python train.py --d_model=256 --balance_loss=0.000436 --vocab_size=8192 --norm="rmsnorm" --batch_tokens=65536 --train_tokens=289700000 --steps=4421
Below are experts of layer 8 (counted from 0) of a mixture-of-experts language model. Rows are named router (the router's row for the expert) and show model dimensions 0-255. Each number is 128 + 24 x the weight over its row's rms, rounded and kept within 0 to 255.
After each expert's rows: "comes after" lists some tokens at least twice as common just before its tokens as in all text. This comes from a sample of Wikipedia text that the model never trained on. Tokens count by the router's weight.

# expert 5
router [123 143 112 132  89 128 139  90 116 134 114 139 125 158 158 174 141 133 173  62 160 165 139  83 133 118 168 121 155 169 146  96 116 132 106 102 137 148 123 139  84 106 185 134 118  99 136 175 139 111  96 134 127 139 154 158 147 144 170 169 159 124 121 115 108  88 164 117 122  99 102 142 165 138 143 144 127 144 116 119 150 149 108 149  80 132 157 138 153  97 153 134 127 108 153 156 146 123 155 111  81 106 116 149 167 163 138 133 141  99 135 149 122 150 126 119 149 156 132 160 108 139 124 129  92 108 124 109 143 129 129 116 153 147 111 104 168 137 157 129 124 117 107 145 144 108  87 125 117 158 115 135 124 132 131 124 107 141 133 143 132 101  90  82 175  89 129 192 139 115 121 149 150 152 141  98 157 134 136 129 150 144 136 152 142 145 153 158 102  90 169 145 147 145 144 116 135 124 150 142 118 113 152 137  83  76 127 112 112 126 145 161 127 151 115 151 127 134 136 140 113 127 123  97 134 159 148 160 100 165 130 135  95 157 124  84 113 164 159 144 188 142 107  99 110 150 137 128 116  68 151  80 117 108 151 164]
comes after: "of ", "a ", "-", "and ", "for ", "with "

# expert 1
router [110 115 115 136 119 114 130 119 140 132 121 147  99 109 137 128 160 174 146 110 180 112 131 119 139 103 167 116 162 149 147 142  87 106 157  84  81 160 121 107 110 104 157 158 140 133  69 148 146 129 110 144 142 174 141 134 128 134 181 170 146  68 137 104 128 145 141 112 131 124  99 142 188 143 134 159 122 138 119 128 103  99 158 132 126 130 160 120 147 112 122  94 160  90 124 136 118 136 137 126 113 115  93 117 101 131 142  98 154  80 136 104  94  91 127  93 129 120  91 145 139 153 119 133  99 121 130 120 165 125 107 160 117 148  91 129 154 147 153 134 108 119 155 144  87 116 119 107  95 102  94 136 137 135 149 161 122 119 111 111 133 113 101  77 148 122 108 155 124 111 149 152 145 143 115 116 128 151  96  87 137  98 137 144 108 144 163 134 102  96 164 125 145 141 150 148 131 123 164 101 134 107 107 161 112  79 102 146  79 102 145 141 131 123 130 129 156 166 171 142 148 140 151 112 114 106 163 151  83 144 189 152 131 136 136 113 153 128 151 128 125 149  80  61 121 135 187 105 122 128 144 134 106 133 178 129]
comes after: "| ", "(", ",", ", ", "in ", "–"

# expert 9
router [125 165 118 138  61  97 112 138 121 138 137 122 112 129 119 164 158 169 142 104  85 138 157 130 155 132 159 149 149  89 115 114 118 112 122  94 119 152 126 135 143 108 115 129 149 122 119  94 146 140 103 173 131 144 175 144 133 162 147 120 197 112 125 113 142 117 134 136 171 139 118 100 113 116 144 170 108 150  92 145 138 124 118 140 116 142 127 129 139  97 118 119 131 114 120 116 152 143 139 130  60 106 133 215 153 139 154 127 120 120 138 138 134 103 135 123 107 161 162 155 103 117 103 123  57 140 151 146 127 128 150 122 108 146  99 135 190 119 166 147 119 108 133 158 113 115 111  94 120 103 105 127 166 131 151 121 118 121 157 114  92 111  73 101 141  97 115 141 112 155 112 133 144 136 140 112 125 190  94 107 128 103 148 139 125 121 145 139 141 131 136 124 124  86 129 112 158  98 139 146 155 109 100 146  90 123 150 107  91  89 114 127 101 166 150 139 126 110 159 113 125 133 135 119 128 109 141 130 124 134 154 173  91 144 143  90 111 174 137 170  98 141  87 106 144 157 137 159 121  94 144 136  76 125 193 128]
comes after: "| ", "\n", "; ", ":", "Women", "at "

# expert 8
router [150 146 102 129  57 130 149 135 164 143 139 113 124 153 131 168 115 169 160  92 122 133 105 132 185 113 143 114 152 140 101 106 141 141 142  81 137  81 124 117 117 114 125 147 126 146  90 129 135 127 110 159 168 207 128 130  84 104 155 100 140 132  88 137 145  76 112 142 166 113  96 147 143 116 136 141 126 110 112 135 156 125 119 107 128 149 131 120 185 107 134 121 148 105 114 138  92 126 159 124  96  99  86 128 169 154 176 116 119 106 119 139 100 123 114  81 126 123 139 150 160 146 122 173 106 107 142 120 151 122 104 114 138 161  89 128 187 131 144 142 148 146 148  68 115 106 107  95 111 106  90 164 149  89 133 134  87 134 139 140 130 117 130  72 161 130 109 122 156 109 159 176 128 135 112 136 127 128 139 135 123 107 121 122 135 104 152 149 151 130 131 147 152 116 135 131 140 118 147 140  98  99 131 144  87 104 102 104 102 105 152 163 114 157 108 113  83 102 156 183  85 132 131 115 118 110 140 154 147 128 150 128 115 145 121  88 104 132 127 146 136 125 100 122 143 133 121 137 136  94 122 138  64 107 148 156]
comes after: "| ", ".", "–", "P", "K", "/"

# expert 24
router [103 116 115 154  82  86 124 131 159 127 120 117 102 121 142 157 139 119 152 131 145 105 105 129 130 132 116  93 150 130 117 132  86 141 127 122 106 166 146 150 113  80 123 138 116 122  97 133 136 103 112 152 149 157 150 111 138 121 150 133 172 134 146 150 176 127 125 139 163  85 123 117 164 130 118 130 138 129 100 115 115 119 132 119 125 124 147 132 176 112 127 132 185 118 131 142 137 114 125  98 115 120 105 115 155 175 163 121 128 112  92 152 128  87 124  73 100 150 141 145 114 161 117  98  97  95 154  98 110 128 118  98 130 198 109 167 169 120 132 146  79 103 142 108 153  98 129 109 111  99  97 128 125 132 132 157  79  97 152 136 108 162  73 120 167  96 138 152 120 138 120 133 128 138 126 131 151 169 133 118 134  74 146 159 104 127 149 130 111 128 144 144 151 116 119 101 141 125 157 174 148 126 114 115  97  38  66 124  99 126 171 172 142 129 142 134 113 156 137 136 102 142 123 109 143 107 173 176 122 135 145 137 107 142 124  79 137 151 143 143 152 114  92 126 137 150 130 144 100  98 150 143  92 113 158 157]
comes after: "(", ".", "; ", ",", "–", "/"

# expert 6
router [129 145  75 153 102 147 124 154 132 155 149 120  90 164 113 153 122 186 152 106 135 144 113 128 138 141 134 146 133 133 151 114 126 148 154 107 116 128 117 118 147  45 172 124 115 115 102 141 140 136 109 167 152 137 159 143  92 110 140 130 178 103  97  98 132  91 134 110 151 145 115 134 138 124  96 159 122 124  90 104 143 131 116 153 129 156 140  85 124 101 112  86 116 107 140 126 135  96 144 112 129 105  94 115 167 142 149 111 166 115 168 189 123 158 105 111 152 116 123 128 134 130 143 127  68 144 145 128 127 128 147 114 127 119  81 130 134 114 161 138  94 106 126 172 121 130  92  69 101 115 116  89 153 102 120 123 110  94 130 129 115 125 130  81 158 104 126 129 137 106 137 166 147 134 135 138 122 154 153  88 168  68 139 161 136 139 153 150 132 147 145 141 168 126 141 115 155 133 137 151 162 100 132 136  84 106 104 111 105 112 151 111 140 162 131 101 124 111 132 136 120  78 143 143 127  81 188 142 129 157 139 155 111 122 165 112 126 160 134 144 177 122 119 149 136 132 164 174 108 101 172 146 100 135 147 112]
comes after: ".", ")", "==", "\n", "===", "="

# expert 19
router [152 140 103 110 119 132  99 148 117 131 107 121 125 137 116 153 143 146 131 129 133 144 107 120 137 103 138 130 165 131 128 116 136 167  93  98 112 171 164 126 100 112 157  99 170 122 129 152 114 135  76 141 128 141 163 151 106 121 169 142 130 102 133  98 141 108 143 119 159 118 102 102 152 151 121 154  94 124 112  96 129 111 112 147 125 128 114 108 161 122 117 160 152 134 130 143 115  85 157 111 120  96 118 125 195 183 133  81 196  93 128 178  84 140 112 139 165 141 136 157 116 126  94 117 119  89 159 157 155 100 132  94 117 167  78 120 180 138 150 150 164 123 156 135 128 103 119  96 103 117 112 123 118 129 141 138 122 130 130 128 134 142 109 100 108  88 136 193 160 121 144 145 135 136 136 131 129 133 107 133 172  99 111 140 147 114 125 146 160  93 120 127 139 114  99 143 137 147 157 173 119 142 117 138 102 100 104  98 113 100 162 146 156 157 150 155 101 103 143 151 112 127 163  90 146 157 188 135 153 152 118 152 130 155 121 130 142 161 132 171 129 125 112 121 134 147 183 129 113  92 171 114  58 120 121 123]
comes after: "of ", "in ", "'", ". ", "to ", "for "

# expert 17
router [142 120 115 117 115 132 140 142 112 116 136 123 111 186 151 108 137 156 152 108 129 153 127 112 171  77 142 152 182 127 103  56 124 127 119 131 132 141 151 159 109  84 146 167 138 114  80 142 100 119 113 139 168 155 169 137 104 124 158 120 142 117  92 106 116  96 119 105 129  90  78 120 144 113 130 142  89 124 124  97 133 122 117 144  93 134 131  90 131 148 113 160 124 104 129 138 124 112 123 141 108  98 115 114 126 174 138 121 142 116 147 145 122  78 107 128  85 126 158 163 121 142  95 162  96 105 166 111 128 116 176 135 109 168  60 137 130 137 133 158 166 100 109  99 105 149 122 132 106 119 105 123 125 159 155 103 121 144 128 101 124  82 102 115 124  75  95 134 141 135 131 152 136 126 148 111 150 144 126 126 136  74 146 128  99 156 162 171 105 117 161 127 136 123 150 128 112 105 158 159 132 129 157 117 155 141  97 134  80 106 139 142 141 142 127 165 100  86 129 129  99 127 120  74 132 101 131 177  91 145 144 125  87 141 136  85 126 152 144 115 138 111 155 105 142 160 120 146 113 113 124 104  99  84 169 128]
comes after: "|", "\n", ")", "===", "\n\n", ";"

# expert 3
router [117 135 121  95  80 109 119 148 139 127 127  96 133 141 140 104 103 147 142 105 116 119 181 116 134 131 141 104 121 114 109  81  94 135 112 125 135 131 118 147 104 105 148 153 111 162  87 150 142 182 107 113 134 151 116 167 114 123 183 144 160  99 100  90 140 110 114 118 159 186 112  95 155 143 114 157  96 144 101 104 116 133 110 136 137 133 138 136 112 105 141 124 164 141 164 141  98  95 111 108 157 141  97 141 129 138 142 142 130 119 148 127 110 131 108  95 118 146 150 146 114 111 120 120  73 115 121 127 162 111 110 121  98 123  89 147 157 152 151 137  79 115 155 147 104  82 119 113  46 125 105 121 151 181 141 142 100 134 126 117 126 107 124  80 151  72 121 160 144 146 143 129 140 139 121 105 140 143 120 154  89 127 159 117 114 147 160 160 131 124 178 160 158 170 130 109 141 112 168 173 138 128 128 132 124 127  94 122 131 137 133 159 163 147  98 135 152 163 187 144  87 144 171 118 139  97 142 144 136 115 152 115 102 162 134  99 160 159 135 150 158 146 101 115 127 169 128 156 133 111 118  93 102  85 135 141]
comes after: " ", "0 ", ") ", "1 ", "2 ", "3 "

# expert 25
router [162 141 110 156  98 119 142 115 154 130 110 108 128 122 165  99 166 120 118  80 119 151 121 110 140  91 149 132 154 133 114 144 150 139 110 106 114 114 148 133 106  96 131 130 142 125  98 175 144 158 120 154 140 141 126 165  93 136 147 133 148 110 128 106 115 112 129  96 146 122  68  98 125 128 144 181  92 174  97 140 137 159 103 137 126 141 145 125 160  99 151  92 140  97 131 131 124 161  96 132 114 114 120 129 160 163 117 118 163 136 144 140 111 118 110 123 152 104 144 129 124 173 110 146  50 122 123 136 105 124 144 103 142 122 101 163 138 107 159 135 158 104 142 119 134  97 145 158  79  97 137 159 175 158  84 153 108  88  93 122 122 141 114 107 142 138 129 149  94 115 119 166 140 124 136 114 127 115 133 153 162  67 122 114 120 152 174 167 107 116 164 101 124 100 113 119 149 127 167 131 131 124  88 129  81  78  83  94 138  98 165 171 140 101  90 140 121 152 150 144  95 145 132 119 166  82 157 125 130  97 156 122 135 159 136  91 117 150 170 144 122 124 110  99 128 136 150 123 143  99 143 154 114  88 132  94]
comes after: "the ", "a ", "The ", "and ", ": ", "\""

# expert 21
router [117 130 130 116  59 128 139 136 159  75 156  94 133 122 119 182 128 154 172  96 135  94 130 118 154  98 112 176 189 137 104 136 111 108 128 126 108 115 119 122 105 153 183 154 140 104  94 144 148 161 103 128 140 156 154 165  97 124 132 116 180 119  99 150 151 107 134 140 165  96 102 110 158 155 140 119 100 102 110 130 164 104 125 161 113 169 130 141 142 103 144 125 138 123 124 155 107  90 122 143 102 117 145 119 188 150 129 117 120 116  79 134 103 131 118  69 159 133 144 107 111 110 112 101 118 119 134 137 161  95 144 138 102 157 103 151 134 117 149 136 117  98 172 148 102 102  63 118 120 121 108 115 139 120 140 133  87 154 167 111 126 103  71 108 146  69 127 153 123 126 118 119 124 135 134 176 112 135 109 128 120  99 154 121  99 128 173 140 128 105 147 153 130 116 132 120 152 112 161 126 125  82 104 120 124 105 131 119 104 100 111 139 138 117 125 153 114 119 171 143 130 126 140 151 146  98 170 127 147 154 172 124 108 160 110  81 121 141 139 145 113 141 121 117 152 184 160 149 140 100 150 124 114 117 112 145]
comes after: "| ", "'", "was ", "W", "km", "be "

# expert 27
router [121 116 106 124  81 108 137 118 114 102 111  99 149 154 120 141 133 143 158  81 150 132 114 138 151 104 153 140 160 105 119  86 147 160 113 114 127  88 116 123 132 122 139 138 148 119 105 162 151 131 103 122 124 149 107 135 111 135 138 108 126 126 124 119 135  82 109 158 167  84  85 123 137 161 116 154  87 126 108 143 102 154 152 116 132 164 134 124 183 101 124 136 138  84 141 132 131 127 125 165  93  92 147 115 181 136 141  83 100  99 163 124 116 150 139  73 120 133  89 160 119 133  99 119 145 117 142 143 147 104 151 135 125 111 115 151 134 173 186 140 122 125 104 133 111 111  80  91 116 116  95 130 146 117 130 147  70 157 136 130 150  55 108  94 161 128 131 143 125 137 120 149 112 147 121 113 163 159  83 120 147  74 117 112 105 131 157 136 125  88 185 131 141 137 143 173 115 118 133 157 163 105 140 106 112  81 103 125  66 119 178 141 121 129 124 118 113 126 148 145 127 155 128  81 148 121 148 150 142 142 152 144  83 174 108 137 111 127 128 171 147 127 106 104 119 144 160 131 127  96 158 138  95 121 142 143]
comes after: "| ", ".", ": ", "on ", "–", "/ "